{
  "norm_place": "pre",
  "tie_embeddings": false,
  "init_std_o": 0.00594,
  "warmup_steps": 200,
  "batch_tokens": 65536
}
Below are experts of layer 5 (counted from 0) of a mixture-of-experts language model. Rows are named router (the router's row for the expert), gate (a neuron's input weights, with its number), up (a neuron's input weights, with its number), down (a neuron's output weights, with its number) and show model dimensions 0-95. Each number is 500 + 40 x the weight over its row's rms, rounded and kept within 0 to 999. Numbers have three digits each.
After each expert's rows: a language model's description of what the expert responds to; "comes before" lists some tokens at least twice as common just after its tokens as in all text. This comes from a sample of Wikipedia text that the model never trained on. Tokens count by the router's weight.

# expert 27
router:567517528542525491483467459495518481516519573570477515484480526526491486502478488478640521520449518499457484471564483490482506542494496447559542526517526514511528489517512516481475489498475532485472516508486596516497554479504492525486572570498519471459486475513363543479499527429484472509
gate0:498571537561477504526461502552487448491519403457540469455492567566484533537450443479438461493425498489466533559525539496496475566488555493496510457473544513582448478485517489542465533467481541512526583499528507456468506547560457429560480423481496511537435456561435488444500569495504531463
up0:493471533435467503433546559558501502445517537538490506480502470495546523499484517584535471531528510531510448491512550556439510452516496462470521491544444566515477482509531554537532491540483469489452485466491497499549544495509449458436504522463594502514440432499574514524528552528445473539
down0:499480531480540560455550475499496503550470437540545395542517425554564444527514456428438532449500600472432510471494504459461495482524509499516491453502446439503550538478491590546599501473488535486516509440508562485435511526514502499549488493488474446464487431448520486469535520450439484556
gate1:492505530452439421434502496460551428495550452505499485484514504498527511479581490507520530461479489511461458481481445518506501454458488498526510494405428503471475577509494550483525482604405519468513508559488565414531484451494540464519484500484528551498487472493506516498480544488513500480
up1:540503456477504492486478473555525445459489545529488564547516507435536454509505511533527541493493398437523502481475584533462446342541508507469503449473569510521537549504544505483526547516517495437484491522491551459414522480491512482513473454495553460474512469532524477559536571477489507498
down1:519497479386507416512497493438494553437487472455479446518493484481510503516534465451474539487467529529519516531475505451553480492484549541543455569511463488561486559528445502433501453472525480537552517421513483567417589544481519494557550491522535531406504511537432484597506454502538467525
gate2:522457531402504433451531544498521538509504486484528468522436467430590514501510514545420494523496499551503506508516528528486497479465510538511427477541516563490479489498488497560486503487575496403499486524520572551473484437504485455505550496556486551561526485455480529450496510414481527569
up2:479522441456509429542488527478516499502383547494461493475504486516431524538506493540489457542515472550534504489450453508362454442405491550582451516445587473507512531437486433487439497473553460487441530502487496426506515491523559540444481474516499458505603585491430510542502523460498498476
down2:476544511524469503406506541413531484473505553487484446497613444466495514462485420489584487552549532458566504548505507562533538510481541523421524524526506467496467439478495480508509501500506531520503504584411481471480519477546537501527516454564533518484492501537472527475520485443490482526
gate3:524530518510501556510482591388587444606438534497467483531463491485619499512528472458474563488497444494473463481436432512535558535553480452476438529463486522541449509430507460545493485517513566521529521497538423515570472472473512481512490510493518524520423436503424522497585540515470519484
up3:476486590567556484551482495540477529452452453525553527458478562576548463482438500500523461525464594443505506509570502472449544498447552513432503555473468516502491494519506479507486520478496461515486394524511487553527533482460503481585523493509466531477495459465519452483504532437450486538
down3:519409505491496582577499589484552487485507462539465488536415509464500524549453493474409479533429543517486458526468475462525485483479479525461501494559506498531503459521542440443486498456466540377529439413409463497494537497521492495455492463500578505503551488487452435427503498538487465459
gate4:449500532500485475457505564442429512476427497526526551453555528552475490521514468547506545448396519539461470571486553510488485422470508490502516526498517498538533515529549480515495509527484543445521609477501395513471489422490487555563427514504466444503510399457501514419399545497568454465
up4:456521624426478475527540550511428568454481458482444547566518529477497527489492404506495496484485447542505433436481573465530517443547485475470487515479535473517466532531536514542495473541507584481505586506500490489504481445503545505539409463498497541468519492471497515433493483492574486538
down4:654413532426508492473480523540534484435528496554551516456481494454463456531491479574469489465586446488514476513551472529518447507458522549508452518486523547487534491427481569517491490510439548491515478531481493596497525396527502479476489518425526523460582498464492497518474533488478444517
gate5:454518511534494519476487529523526489503533515513438548507458491444449482549508541564535536505540504507505380502490521529563573474459494554479509501501541488517535539510493476507559502503518455520494487534454473548468557510525476450505520542488484458476465491486537504332468497474458510498
up5:405516502567486526464478494495470508434513520506514435568458548412416432500508565494421507463485477490507393562485494546510488448422525514495424599458520524495517516442506498498513485505515461462465431568506507543537514484552465509486490510469488442551431485515492543540481515505456447478
down5:415458537543476489531488507464514517545517472601414499453522500504526506518485404519533502483498437472526487516588597578486516515492508469541534469506497494550530482590483448498460431467474494442433566554543456489467531580520452445499453508465516475503498510549575492446547458483544540540
gate6:560513576560526600421518510521590497394497433568460518453555508479445456433521543495482501480483519502482586547507503467508492530451449544524453531465512504510515562516478466476509491515468437459480467524511515469499525531517595542517490413530494467496489501482540493512542504480498464434
up6:542465587440573487477508464421531503423558440507581536517533548511509477516459454553484507401477466477552456526477495484459530491468458564508463568401493507512537535530475440545563479502478487487510470531519484573524498549543547550494498540525491583507512486513597472500526510450584559437
down6:506636498505435488533444482410548514472430474570572495414465504465485485501502483527444494546540519547490421442534529518456502511405488513495480479519515580468493470496532439431457512522486605569567451544503539455493484523568488515489511468456514461469544468378495484450550486533517560502
gate7:553536478516503517519454473503595536422516484473457546484456468562507496493549497508475543504524482525494498568447465541515456469638510513494524497488435500553513454546498543480502593546446451590573539548542476446513466484541471475518473503469487476463517534509493454495484494510474487490
up7:456420519430454582564491521438459480520493459480534511530487530468468478525429494430510505519475512468495520526556537488432543480481442504470498484535539555460553574462501495543523458490507491442501509451462503537526441483496560553494474542477518541460534508474415444564386542520505515481
down7:424499484463561485541487452526458572431458508505495543516399526460549533456480383457504449534473508515477534506514575504542462483554498542535455512528547547466500517500482490503483514538528513538525538505572476454560463493502470534522560448446538479541436545471544460470510444488511509533
Description: Election and data tables. Cell separators and numbers in election results and statistics tables, such as Turnout, Registered electors, divider rows.
comes before: "\n", "-", " ", " 0", ":", " 1"

# expert 25
router:526513519464419496478603475486522472524509563452483523477496478516491483559484482480484527506432516479472493468561489523485483530487479527565513583509517516522512555524491516495479473492475511486522513503496530519478560497514478529499507557492550484404493478516549489494403518608481491511
gate3:503511450508502492467492545497454509529490483520491510420519509524510496447576475509486549417520504479518511507506390507537450513505483509452570483468553504451471499484483521558467480509507504523479499480493559514443490494538490564472483486524471438528503653489491494534465537525361501517
up3:503458434497466491451473571426531500494519555578406519471536445521510518508508471525443437515486515486499487510528472488443490465527497463474467512428543494506443500460562471489473527545565565526508428472547473529532489487485498449489574508528525559474444429412447490478464583489501482493
down3:529461393507492450483539528580620518481510442521454490532435494458498513531479490489491497432468521571505427517510486503491540491586532529463507485538475610514461505448496511494564517595526451536528584506522428540467492475541590414425490530487400551453482493454509475399540581501558498542
gate4:543530540607485527537525474504599472526425489484498465509447492528472508512463515525466535488455497478495517468495558510518512445571561499521501487493493617486589483495490502508512541540527474453486503500474508448510501367481563478515519527415496601491484476497476496448507420490485560492
up4:555470510546527458514502462409572493459477476508487428433507482524505450535575501454490515556457485507465522514474517522494498511472511517454571448502479583430466472447480478518505493455438520465572472529478528481580514511462517453542517525435541536478505506474492510495491466414528512474
down4:478517511535469465531451522492494489474463439476491425443494468551438490482503586540456569501545514554531502496511501536501500511496528525473587475481494559564445488531543454518443479460514519598485476590450444459486494496545517330497501523542528535544471506479479503542487559476495447459
gate5:452496520465484478463530504460606491501476504420475451490447493521477435583508426540502537558488508419486522475458412532489452492511462486562552512496549558476510446529520505492563495402500521536529492527517486485500481531515533506496507514495462538521483579552500472570500472567505608550
up5:507517498553490592478484488491515548533504500438493563565498464532517518568493414479430535460421559495512529542451499523518489493523549482552501525521507473490473518497498503537537487538483514467469499499495519492580473512478506470519488520511491518526481601528513539387548462517495557560
down5:506505604498497542619478538492531468440448439471526520586484505507484498457504559480425477601469501586515479504495446574460444510554523482448501495529576481483520533461515582489521483534498474485475474497491513506540509468512430521500529438479525398515520557485496543554476575463513441516
gate6:487536530484543570459507452506535419556517560432516570454454492562531490520473470496435478506466524483481550521519515508466473507494464475563489567448490491404535522535540543548499485499520506476499465522543469479509503499490484463489458455518531529506405502502514465603432490482475452525
up6:473459547381462560504543474505513464444543523474530567491496508516476468491420430507534476493520562565497534601486517461539468543467477457431508568514505475518554446545538514482520489444496507619475492559512452503479489483434477478490485505528491586472469476461462527510465565487475488486
down6:509477406462468533470545388497571509513443462488483471458463520487492507520496489530503457467494522427480486494485548525510495546479481538493485485498476530500466546441505518436485560426465503458552505404508558514505477491477537498504495503525504527473492454481395500505485541544501487498
gate7:409490543472483553481495487472542414444497523492425517468551518589462444481533500505563474490481517529532510501551572492443514484448575515486484472507567574448530489525520469464475507421515437572490464445504540519476549500478531458514519572503443484573543515513514525523426635514482493541
up7:509496519474564463534484437524519368434434536457421537529508515479483514527437421539403474456482483544465499471476502491518483475502362539481483517527531554481466515502507467503514520496513518528456513487510506520509547511521454492500511472477506463460525514531437509486495464516528511488
down7:460508449494530440493495554445582524553506541492543505536507536529436472594434445500515472521478457448489508531482551473532482475503521435520506541533511562471498504505530526531523519461483517524492536527453462457515522538487526522432476485435445565552479489515477457501486561459497489511
gate8:477486408504561446505558522513584553493522445472455521480533463435475443514506503527509418526533455518474497490534525509482527430501589459537484533544549515475462470602494499503519507532528510400502466553512536470441511456493468509562472414506445441553505446517481484465505453460530474469
up8:458638456559499462559546513525471573561500485445555467418560471499548468531516515423518405569544489505554502460510465514550500488464455484480495569448509512500526398515459476446486489489446482511488496481479491541478470562556479464478460504494554483538467528506519513509501537512505430530
down8:515514480499437472497471435485473542521521513525512533529569535583442547480492453462426527362483478508476444513515463523599541471483542576482486518528494511515540549564538475528484537518446456417515499511513503448509509525499529551514481532568526483488549487465457485455484514506534529529
gate9:495484531494475429526496491537548446530576502513414565477540481541552490510526442526466527540537458500465454481554470436509496403443573525574449483474462380527479461495498533488506515474492544534471505445486524508456475538497531506489532520530481432497435432578567457453503484510528523485
up9:570476554432476452355490536463502513555461511533538499482524442521532504471449526575500475522532433443499505512466503466504513506473500464579482481550522430525522495500511486486461506478500551516527479453493487543532486515486525468502501528477459472553570558574507476448490498456534509498
down9:498440432529486509469465452480507458554472430424414582504499463470490468540570484466429495481436501482483479513505514492457410553600497519495501531518468503507507542535534543391512520578456518517570462505415479518510459457486553428512563517496403488599538447465498557557433476443443472553
gate10:532488503509566508514535481465505509480550528470475473440533474445467512501399461521491449512533473608487581504499394523546504510446475501406480499498562532541512550594480523593490542574536469511532495512446503500471526551532523458535526536551459504499522460540459454550488596480518461479
up10:520493405494559444516552490523484508558495537464543475468508456526494460468480490500522493475499450548493575576587507514505530496457532472464450526508475539512554537491498470553510519469594503496545500544510499603494428425485516501516536486527464474492520558464502497518519521489513482510
down10:578479436453490514479571477409555512565579508556464433515461451469485501516485495491505505452493514549526426523536504486471508504488530474534492523524406507472529473553449486470496452449513486503536441494507512530435499474550534531427506541525518476482512409387497518482545498412524512557
Description: Line ends, names, numbers. Line breaks after sentences, digits in tables and statistics, and pieces of proper names or places, e.g. Peterson Gym, Canvey, 17th.
comes before: "|", "\n", ";", " The", " He", " that"

# expert 12
router:443519532472339506476556466474521483530518406598470516479501505511482521477480488479382510555552521517484476483432481520483489372477490592501520577506522525513508487521523522511486472475468459483505522510522449517478452478516468511467455475466573479510482478530419528478499515455481481514
gate0:505449443489452487537494513501525479473455449513408493474506504445523468533384413481484452531532478494483509508560415492553487468505451466558527479598474449477499467581523458489472481558495587531572494495477531484584451425475450455522428508451500497549473561518461538457496506494396514472
up0:508462460529425489399482572537495544513477489557533385467440482454593456547459463522472496583480500530468456423495522477532539456487553515513561526572491487488504505629458490509476565460490507505458444485456477491529479485494445491475520458519482520532440538526495468470492511491421442461
down0:471445509492442516504509595470451477552549432470458526554487485527498524573522494456496426478510381531521531428493493458465501476444538462548483583447545483534545477494464534550482549528515522474521543451553553552546465471485512497548494528519553486486531528488460479538453502497439479507
gate1:517474534467606549510488507545494454477506481486548557516543518570439436446472465451475579473485511494525479489502581627444481496510579490493496507599610518529554527509479573549497548537492501517463470531501531518522506537490470517527541505480471520549504482500444492394474494495513416567
up1:488476523534431488544519473576490462500563486569433387511510466519558543485432470490404451492523492474483516536505412508548550489525461496480471517534474469486490492484521489501514508509526462480563475472496454432500476533485548413440514540533498451522596466509494497501499644454508501488
down1:492594575545452462547485544465505479501470441512448477491506502490510469466548510497530544453547519595508513491485524481566522504498564533544494534486539512439550518483476523520473480504447471516505559489593553521468531498498480509429499483564512534437546514494521507488491468545509462468
gate2:537537519511527520427487531427516502517562457507485521497502464514443500455428517499477545514486491485508467526529464511472452504471528481508483503483489506566557539495505554453551502455451598533465467479466515409466468545532424557535511486506481502468542480506496466458484476485516517476
up2:519424549446527523479495493478515506534507520556550554549517469539557456509509534510462525472566499456515519465457602486466524429496487510509540556495428499478560457470499557434512549518486515501527522498499431452465552464557488506491506544520456391530488501522528532554512592500511428438
down2:421524442469564532545494514528459469493532569477535464549430472501543486482479435568448444452592546484513525471438469498579542499484430494443499415527522501471521482550557523526459487432514425542421584524500522470473450512506540469476524562516515505552476488513537522542503451521428513511
gate3:514495427475482553507484484457464506588504490513415477456566481534520534494472457459533514449492485492495514493492444496515488445380475539524503453530465461501491472543509526535511494523458552485504539549495544491513455411489481528452463502398536396494490521509467499510467506570471502471
up3:498474474436479547463558523504460515596458488555506539487540475428510553533552490443506467488478497438441483498521435458524464479485506491484527453551431480535517561501458540527521438441529496599453511508491520458505486462525544490467522441499504486510599459476517475483559531591519478474
down3:434480503540585479502450558432492499390475482488484509519518493524517470529473499547467513541480481474415434556462553593499513527478477456479421447511482576521472527500482472474494520463447511452550542550506474546526508470489477561528498492620462510498500531612526517534518506552460466479
gate4:507508448474530422494381501492504521521493548541526516483550540474450463474540529505454564530460470636512541568506548501510545536492490483457481515476497549524476506484509557494457484613432488511492543525478490466542447523490471547413498497545520438505448519464532511456495544450479364528
up4:483479545515474469615582441554442453526509509492439517484528418506494554489470477490506481476511477543434480480491548506498469501513476472533416493486463435504486493540441556525510520520505513482458453488500488549458522479524501509503570515501522548459620460577519468541461495492539496490
down4:523563445476469550519521541500513506478471539415454492488518517550528505535519492502522464526475472495558486538477521481490501427492462481549589444527465526469499466499518491552460538522517492465440474498534506510515480412520482465481449422509559544484520520458462428519460501456479558577
gate5:494491559451507484540528469534583516437518559494524475477461565444477505469511528529531477540483502552507507542512470497567464502553518464496459571517535509573505580514482464518548523459525508514513550501527510441465469475451461490523527522514481523534511539492543527496419486454446589559
up5:548526550553526466492588500505469557537527505531516494517557482566518403499543463495477576491484472471532515444485501504448446507482514480524483517501425436485515494539526499478562555532571468495516618437487520504538521563460479492573487554552522485552466552475494454462532482527543553477
down5:531527480459513509531473444564554473415547494497507523541542462519470564484537447430494461546436461504544492497402454517520511503491474504496535499498500556553535518580492483488456397506444523529379528573472558481544523446520528491482460514409477461420443488484468539409534583486494526564
gate6:420497577452513514406483533470467485558433479479453583508502483540495489475502524401488497567530478490411521549561533496502534481548455531445464515514502506533553501454436525475491513522464437500442507575556483438487513482509500478483484456521481608471528419518484523552508518429491514582
up6:437476451502569462507449544461514529516537543568478401491474507545556470591533508472505511550507501588436462448501490551493487434489547526506546478475456563531493539590510483554469404473546484439491495480517466502558471471483468458497557478473490517472454547477439557515486447507521492535
down6:493502507535479496475476487568527406528485482451518513497470464422523513437492497506485423527492448522503547600445517513543518511442488467472544514496490514497452511559480501530495468465436459525527585497494470547508494523462544521538522526554549484404501562518503499547511532477440522452
gate7:465477560485448505411523467483541508544401503488491546497521479525396474508565494570510530511514477501533504473537491550506480488437453486516486527541476589505532550525519548465471534473440502525530421495513532481504513468479499519490431500546521476490494458466481534514463477475528473524
up7:452517542444501511511459518481451508540492500519475462546454475497469434527469475531502473465483458446483512510491516503457530467461615513481502525456532481509542578554513511522503524449510480513518521505496561539483510552557467574475402562510506525509452445440531525609481514543451378515
down7:581597529464514502503488453533487516456589539536454554420479551493573536523467574561468503454570548564464459394485509494477513515520471462474485484485521443506502441425491497482527512502580446429507530498563491510528527450506574462497446522466510513577537503515474485622535515512483496513
Description: Parentheticals and list items. Tokens inside or closing parentheses and comma lists, such as Latin species names, model variants, math brackets and occupation lists.
comes before: " |", " of", " and", ")", " for", "),"

# expert 63
router:451541520483443448497446464437524482481519537531498496476501527527487540505507486487463517463517488497526511541450485593467492519477502558488562481511547513486507519536473497492472507496508505473447483505482407555484557480514400603495388468469480507499462492539501520483549533457444496568
gate3:520509428460561469536508455487529502478517636455493505545503563472511464520402486492512533555563489501529490555501492560467528514485429486522525511468503533515416536425496525524525458533557530473503476599556489556480531490469525509407513481512478514422545500490509495502586515367477520542
up3:470512447466555531477457496428539473484545508542529437451531539510540483497368465481521521519505480553536562543495554486533518489507494421457481475493510457446439534548492507481472515506495572532534514554536498520475454513609510523433532476488502462451558520549539427549442521480565487489
down3:488569499436503512492556509469505485544541497392510498539455502517528499504464504549493482532559508540465541529439417421452457469397502462515530470491573543546491465497486421492460473502577490516478491530442509466522496469512475529432514458527525552475478464467508524474557456466442513461
gate4:512508460514468502472423480522519503504484577534553476480549556535510510587496591522477515540489466498540534473459547484522505610502475621445525482527509492500545392508455492578585495468428580499502484464492504534441499529535507503470476448475502484510476511478508500452543562475534491495
up4:494537465518520473495513518524473619528414517576486518550537550519474493562527502524503515542411532473437471473467481510494511629523513594434530474523592403448501492556507467463556631448485535478555459434490475529456487517508428490567531392534525519464467506500464521406568547494466439487
down4:438509500524404451495469530497466513474504475530483495430542511542494485472520521591483523576492571488535553460488495479547502525506508462570501458520492483528483512441544510484560521531434479514437450458511496459500503500422456409521425540505440488553443557476558473520486487450480465506
gate5:497476468513478595548487499475481471500506575479451447502483491522553557523464520522515496501413483460447501474457555520519501507533499481461546427533508514461506512492552462525442477569513470429552500564507462525529453475468479518511551441564521442468447532467518491501548570529510514425
up5:544512478574507518528492537397543558497463536534547472475553455488486498513533480568499440581502551425425521517455542476482481531550438459498544530463549504527491544469486528596531486536518399495430459511504483526415487449570582489523551487586514486540520487463505488506525532499467513564
down5:410468533534569465469543550400463551527454441518518555556468491527484486544522476583499474491424481480476548514483532469463485463500511446515500498438468516581481478422419509537510567516533462484612487533462478554486517541497468505498528461489531572528522505481469526487474471551488523418
gate6:531525519483412485390580512514509449500518545465520414524540533463472465439471482506463491473538441503458531526507495508486528473510488506452502487513524542505421462509477514508553573501487439450531489455486577458503460504479484574457423444485551563536451487440512465448541482497496513529
up6:442533472516553455475595512539497448515475493497548521541531551508472471521501501552491528481537496479453551483497488472493521437520519542436477523477519523434393431515477506486456509511512519440563557489507486520484557525490458480505428537465520497467516451458539511520430518526552465510
down6:472509482497466492502549469437548445424470509429445424545436520460452514499501473509475479477496544496491525460439449469546601526431505547517497505481549515548450444448498454455480528528479459493473447487510530517537479439475495442463508544492443484522492545494483545512489485514518468435
gate7:480520507444547480496481427500527496552502492548454507525495436532527544502459496550396516553462471496520524536523487459506505536459495547596495462496510516538441489501549523449470523492495472553477489577503491503504473557525470469468465554486462573475533521454495476530571532495486511531
up7:571541500559462533459542564539459487550491494444481543443532571508556518519520531487640502493469544461552475507511487521577505555525497454570534520474503451470590535477436471528524501471518534504517517517507555471533513495506499491546598446562526498563452491514526498449453522457536523437
down7:516435496499507495483562453470544507475515487503523512472505503525450571522453459540501456444559500500525495556438484502513307580460529462517500509567511461515458504433529499473477472517525490530569478492524483429523464569545516465524483528489527500523508451586503526482513514459469506558
gate8:545555503467475539472526465500513470509532466460474469475560513462482500546557518471472463517519498470494458496510505598549488476473449493489477486481462463507542553519538454434528422496519520488451443552498539529552449513419492552528485481512505463525477502478435525506619488505457472528
up8:506510462515575484550490491489503562469431378462517498526538516546455499405503491434585582490512580537527547480488525459527514525432533603495515549491580504402499516440536472509510567543463479515598496585488512525524436417480547497497453549565475473389506458478483473475499552452499500470
down8:507525484534521500478549517463500613531510467460557524596490471487518499473474491550448412484538511508416454476529504467396438551480501509549492470424525499495520451443461493551466485616536552451539449515490520544480525555568478526536493461507543511496576568516498476556448499496409449431
gate9:532372558488542508509477542488501544466508499488548487488474430518459572512438469513514471515526483463545473501523560458483523459519491510602449433536565483491466492549546503536537532538459512523464479539516485530490466499553447463504503482406585500481542450471508478516452472499465530446
up9:527535500562458492507496516560483381485517494433506510469456498480499412559522503495517490529457520474485446440528520489457482496500496425452513539474493538461494525470545498453473562413473554489599571505509519523522551509472583509543539475504459554499440535555485578544539462535556442480
down9:500490514533553494574461469498493511529535560559518526456470518557547608514471504534531501487506439552563522491508490530510395516454508433478506489522520523507524491529497518493560551514498548520564473508484492473470465514572510532548538462477476492440470470515497456494471549493438546553
gate10:436530507522528466507515451415545551461486456469487422511450497484522527402534475474518469509519453536488547469483489500490492488468452520561487531495467505470493417536480454519430461450556480499563524503510454531448522493526429541481399462479452515513518525518522530561426536488539499528
up10:518580462502404466495444531517504504555486453441554479480469523482531488388505516479498503541540400599474477528520474473471509469457486524542460552537480496481489477535506502509420485484521470515513517510469504504509523518532538576527507489428557504516434485538594486568481458495613563515
down10:483471463490468531448569593540519499498460502440521525508519502528467467507518507416515488518505513459489552547470503471525515496514431588558524594534560499536480544477407439529576565475498497491420600547494522454513529520513510461485443514495468517463516512553447551474558521544536509463
Description: Common nouns after the. Common nouns after the, a or his in narrative prose, e.g. first time, the album, the series, the number.
comes before: " of", ",", ".", " in", " was", " to"

# expert 8
router:510525519485515498477499472494517477517505545477491533481467515508486503507474500484459510374434516475465487480568483507488473431474483494517527553518508523530525543530557529557480477507506474481596528511473563521485384489514471512484504523468467481489487484527557430464596526402473500531
gate0:439467439521493503468527544472582498480482542485454499540588572466525553494551518501559468507470489459482435540455441514522541526444514413532462479617471451434516490407566491441491466500512449520515484542502490494524491480447446471508435530503495521492517532564490499473456500487446440481
up0:549525538518479526440496505440486463530481546559560493519584487524530484494528471505532496507522477489559489502502485418559503509540560524502537524513481475551474485553485439439433531515457567507458549535548567528483555383491552485528534557526509508476462555514556529475459485477476466536
down0:568616492588553525596507438498502479488473491437494481538571489420477442479513546538486486516506470514473495566520529536502510507502497467576482542526523515470513508462523495493484490464509520420512470450631495489479467475499531499540534496497520462514496512514488521553461537473523484512
gate1:435464516498510486470487543575624498519479524471481515501539476529436453528560559472483515511527510537528493504421525481426517534509476492443432528552576523522497359432522485487518500489556438442510406528410513508470497497510557517516521510511515539534490474526485464499456488501441423422
up1:466571472512394481491459476509472505466509463517485457495569462485501447502511435509507449575406494516406542536449461549537499458544517614489515510478482537455479550560455475464472513524487516454486544453469481474458499449485540537524499525479485515467493517497540480566495568534461522513
down1:481546511516432533556525469487451559535453573447476465460400556468451535446575470488543500476514451456573479549532494492435494492464492599534425508465429496477515489508501565435548548491456497442578387507529514499532442503439512529442561514421417504524473443539545469564554552499542513518
gate2:466543545540476445463544494488433541526504491522517494490437508539528525502600474467496478538422476482504439514499486462513499460606500515491449482504487645468550520541471467528487476508470446421512498498506431482482482527472393452507504532473490467465426528493493492514476523558429450522
up2:523548528541519504530471511470524481513495509521500439408505414527534493507426493516416480511557463463486461587495499519530508489556477493454505513493488429501526487463512449433523501502491488571555550502522480503533568507485575519545474499509518478512548423523462531489498441537543548516
down2:463544478549488548494492583441476528446440556476556496467492509486560524469470499501517491484515580503513462594446500518565468435407555535528475505532490464479529538547451444483504579502558501421509457509509545485486450515482443593558563484448482438549594525503496491512475456540517493449
gate3:446466490511504418501497538445553487562512552492442463522521490579440532487509558464450522589479435542517452479524551478457442486541501481487446486466508388592471499564491486507536517493548528463547571437473503474533508418511549480486516539499480502464554517503510496481534469550489531496
up3:475525449471475497491459457521571424460594441544485514522536541497494476487542525536472459487532527446499459483513487536449506473473480495470530486471461526507564517464467535564526499533499558535524508470505523480496509525527451501519500463504533413507593514497556418587466529568504529437
down3:486535588579536470464560519559565514669511497533487481552473553499490525588514464521486564459510513453477483544492519608509525554407511520522445509527555577556533515455455464518536515467472507542465549533441574509473471449490486484585441540484521498518533512542482536452514515557458510517
gate4:511489443472540555465552468503488468482554537483462531440507442477505466489477493456550518517517475494471486529488499490540491471503596470430527511493520487481499578513499549499514438529437455491502623557526511548423463430534530462530410493534501490520482483421583488589502495465432529457
up4:562522561550532525494507495524409475457544528508489567518542510564557443517444439499529508457552406503587525440493402461519494533528547495528519472506437444535482592479458553442549489500442572441490458507512574541422544502543526435518523526514507505526463546512448485444469520510524473535
down4:540485458534467485461527525502562472422435525522502463530525476475498465521484495544504536538460582525486479537535487494487474595581463487551509526537504518494533527465505574501435482433516473536521476487534526485501515429444508533541434465507461515511512481506530480383487460490447467495
gate5:443470556577455508525487436437540517535529491517570550531438467503543444464482487543500517550504497513516501554532509428509473489407479486498466480541507502484468517502525531512406516499535520487460448451549539430446492495482437398529495434479508500589506501531532502483579467550445430565
up5:473483492531467558409488486431561502500440501516504500476519520538454547531540506549495463450494516530548615461529512506536498517449539493461489469457519508496566521491540549467512584463479565446520454484500515491465534529512542568532542515488527537516511559531525472505542567498552456371
down5:480401517475505535464463510479451485495497518506483508555485457500551485511422483469529565432509525543502534493505473481478461476486505522597537502448479486431503486551470528408521517539514460516533524518546565507539517501473497451523456551529472553535527502462546470474472574496492410546
gate6:482469512496514505503371538432547519453492535478503511459506470526545491540527462547455485527486546571499505491485491496427479408496519466512574473478523510524487482512501530488447535477537522414527508548526539418442497524528498547511489467565527451455485430487447532444510484541553514514
up6:502516499557642497495492495486531487484542467512478572499427470456561469485452446506552432509560529495539505486562450482482545520537469531501497492490500480535382462568502476439556516469514560471553446523498527491593516556497470523505527469528510519476503471399504512481533484503437576500
down6:441524484491493494492517482479601492479458515448510526529528463496466497517549448551471405530515471446498493495480563514521492490486514490469593467510531536452511499509537487552477489498519527501503509519483500494456455414455408527549391525500530496490538515508484526403453518537440481530
gate7:530538562530475460512501470439491523436507513523527485518564525531503530568476524512498556514488500457454464564432469495466506565480535531554494540510481454532533500480528511502521529556501515482392472475538483582507522472485444463465447495474487582528499512547522500503520569524446450528
up7:464436476457398414472547492406537468454519519451458479522622530467472488512501530465447550489534480538484519508480541553452522422447474445481536497554548483522522506514536477490511497478520465444551554489520516410545489470559458547527435452548516519472509495504429461534550546492585502438
down7:522516511507506506471488523538457514553566497472469527465502538523409544430502542486492530477477560539523495511502496510503539525620560550560538468505511487504587472588474471478516441524551457452534542500455508444432491483490560439529526563466490492461521537525490443476548468505486525523
Description: Table cell separators. Pipe separators, numbers and line breaks in Wikipedia tables and lists, such as squad, transfer, rank and asteroid MPC·JPL rows, plus country names starting a cell.
comes before: " |", "–", ":", " ", ";", " 0"